From a checkpoint of a small mixture-of-experts model trained on Wikipedia.
Experts: 576 tanh GELU neurons an expert, a softmax router.
Training: a variant of SOAP for the experts, 734M tokens, 5603 steps.
Below are experts of layer 5 (counted from 0) of a mixture-of-experts language model. Rows are named router (the router's row for the expert), up (a neuron's input weights, with its number) and show model dimensions 0-223. Each number is 128 + 24 x the weight over its row's rms, rounded and kept within 0 to 255. Numbers have three digits each.
After each expert's rows: "comes after" lists some tokens at least twice as common just before its tokens as in all text; "mostly gets" lists some tokens that are sent to it at least half of the time. This comes from a sample of Wikipedia text that the model never trained on. Tokens count by the router's weight.

# expert 11
router:152124110136135154116102137123142087141128131112108191136098131105128110138100141137140111121149099173119146098171107137175096115122164147182165137134139147139122151106148148133142118130097185138137093173117112083106108188119154155102096123153108131122124134147131153119166141115136122158097097102149108131128090107096168207148135106119127119125144111136166128092110141133143132137158152115150105149110120123170145127079129130158116174140111113162108117152125147109143095134140133133123124115132110178095122089123165155111109081132145132130125166111121102189154124158116119118095136157139118106096149125143174087104109137119119070165114107120103131103132112116117134130077
up3:118128111126120116102133150149152098140115125145106146178118181103161134131134125166123154149106113113110088096172109139143121136158119124132139126129126140120121129155124133118089122131123117068126128148102100100098114152110107122111141183157133157099168133078158130140108118148152160177145135142153107125093116134144169114128114128158167117163129148119111153121191101128122133107145151071144140086161169139144105120104111152136103119151166121158167136131196121143086124157125119123127097164141156101168073137123141147145060110084109141103161143168089144126146104130125127129131121131190112141132111129131113110092144113117117143128103116126135151118155102082085161133134
comes after: " the", " The", " a", " his", "The", " first"
mostly gets: " film", " University", " River", " club", " School", " American"

# expert 8
router:065149093085136129125104103161166106146135149137165151135121131137138134105118150175215170169159120132098112111147118146093114117139123138118104111117179138163125157110118109145113150138138130092150123148173135129128139139120132091143152096110123140121130095144163122146121115134100109109130147099139117166107148160133088129133114139144114136108123132139134139095117116134100165109110103143078146149143136075096132141153141137148105134162092149127103131111137185129120194152164118108156127130147111143107116161147137090109127085121072211112160138149105101149098132136097106117153109083109148132111133127148144114140111123153133129138133152090108181125101112137117139145099
up1:095102130165117078111114139133126094161127119115127089140148105167130169142106168102142127138138115120093131107165131098149145098110123069086121096126119143135120117100135153153120124132155151112151075076139142115118126159153086121152142108113142169163073129143145117154082117102154131152092154115107136106126147113094102120147096144139156137114141139110098120124153131143088169127189122132163114129120119098122148122120113118147116124186139145160155119128141124120139129095160133099085140085134126171098143155137075147100148128132131091141118138144078157149093073144127143134125083099137137126141143066122120106135103097148134178140128148123160157125084102137122121131121
comes after: "s", "5", "9", "7", "6", "4"
mostly gets: ",", "),", "\",", ");", ")", "\")"

# expert 0
router:170127114137120130160106130138132126111113163175119107104105082149103142132110108153128133125185143122185145083112092145131118104095153084109173128103081112145103109209134116165118134122148098164135107115113144163107130110106115114096144131098132112126127108132125110118106160091089095117099160134148080130120102110136120182133120124110109145114164128133114149142194130143113138146126125146124160135125079160158130109096077146118104109143144164170129149156125149192135131138101088119114150147134113120147138157128083116133097115146164107153121149141125149121172117119126147156141172161105134143153105135120099122105149133141096125133089105154140137109109126156153164107153
up5:063124157134115150096143082138133102158135124121119121130046099095139125123126131144169119155140101153153146138101124105118155112146146103124115148125177139122129123130121092125086141099174169127109121116138147129133137131130134124119184157102143102126109113077102086101103138141110129136137139142107123136149105064170157097130108170133153141156113107184102166097138119113117107073121139105118109123162114122099134118082067150105126147127146113160112161134086134115075135145126141149137122113147141105146132118097134146133110111145108108150174119111144157098127135094105101121139116158182139130103140148129102135114085149102089139077093109106147132128139123134146162112153
comes after: "\n", " |", ".", ")", "==", " ="
mostly gets: " \"", "==", "===", "\"", " ==", " ==="

# expert 6
router:121083110129165137162168146124133144131129175094123101130112087127108118093105142078137153153107129106109122096125116132130090141106128119106104149127111122135100145140133080112111167157134096190162148130148118151107113136084130142158161126119133133173104148114144123175091122129157180095104123112135155109110130134115111145176132086125158126132138105139121161197107168118137160130159089156175160146118103099125078142134160086168163121123131154092125138147096129158126149148067117152125110134094114167138140132175072142187148124130110121097102128110135120109115129124131121132114138128132111135081144127163115129115119100137104163101119136086119160140124122140139128141133
up1:130122154129088148114128146152146142179141148111144158147178104149126119129127116137142125126105129127126115143099135135105146140133102139115160171149097138125156142116122153131142106105157137165090160156118123122108100145086111174135101136129133076126105082118196151139151125124096178140115122114091114146081119114137159120101138098136096089144115144176179124133094152140102123138101098121099128114154105113113146138148098123137113106123140150138104078141082093084113123090106129139081118157149115137108133125119102107098144132152130128121100130111116090114148181130100084132139064174117126130124134113161143097100124113120118133132108131138134161090139158183107175103188
comes after: " ", "1", "–", "9", " (", " January"
mostly gets: " (", " [", " Os", " Ant", "(", "1"

# expert 13
router:122133123139129122155194108123156136135124159140097109130155138134221113145135153170121140163095115179133134168147181170135122125093148132129158119116091121125125112175121083143110100112103162127123124144151122123147135096131139098123130141145116092135135121085152151095140101160120139118160120132142128099109166117108143129109112166139085122116113159146147140160119084106154092121135126106177138113135122133065134103129127123114135144138137116166169180101127147119156132116132171136144123095112112114169147121115112124157106148103130147137119125140142149118108150165160201137174138107150125146104140126164128166125102120130139118148165110131158149139143141158117084194130
up18:097134129165098109094151128146132101138137109153110146136140123125135124111130114129100168100137132086111120149146123123103146118105135168141127135175131184107128109106180194104102155125085133128132127138126142107121120153130141092101141156102147140140100075094107171109096117124174096110143117158111148120140157106116137141145135104163119117184163156108114141133102171102123143148061123100132097133163195132122148136117112147140136157121119128147127109075125078141103133146127162133111121122121104187113156134147160103128103104121115124127130163108105157092137118139133145095119095149101116120148162175111111168093082157153136132154111152101178096133110117114131111137106
comes after: "\n", "0", ")", "3", "4", "5"
mostly gets: "|", " |", "):", ":", "=", " Mr"

# expert 5
router:119137127146114151080084138147147086126114163081118160139129112137162116117157143152115129125099087108105132141155095140159092149120139148163124114149144137096123145150087129125128132160137112141123130174069108145136100165137132144153143126163147155114132106156109139145141160130115133181076121122107096116128128156166119114131101114116155091162136097137114112116151128123133125084111095132109143118090141114149117144106082123173103121161137144144120121091170114121088174153106119124184147123123131095063114152097175147123116109141133123110104149157124116095111147055148144112132135155104135121145105147154138144147106127153135165155103152144115134145125116082085141125061
up18:138104137153152114079120136147141153080115160120130141169120082096090110076117150123147123091137108113136089131118129125127130167159148164110140130103111127144136107141150185103108166140126142113122164124102118129159168139122082084106092178120132145122115130137115182083152110158136119115101142138119129100137150109128124098136130083133131108150137168099180145130165140128131103147102174094125114103104118127110094156127119178108100093119112095078141082113114188124140143101110119144102111114106138099116109151104148111137138122125148144123112181165141145121158094115128131117098104176084134122111166150109175154125126146125124111132076141117133093159122132134138161125144
comes after: " |", " the", " a", ";", " and", ":"
mostly gets: " II", " ", " III", " ", " Evans"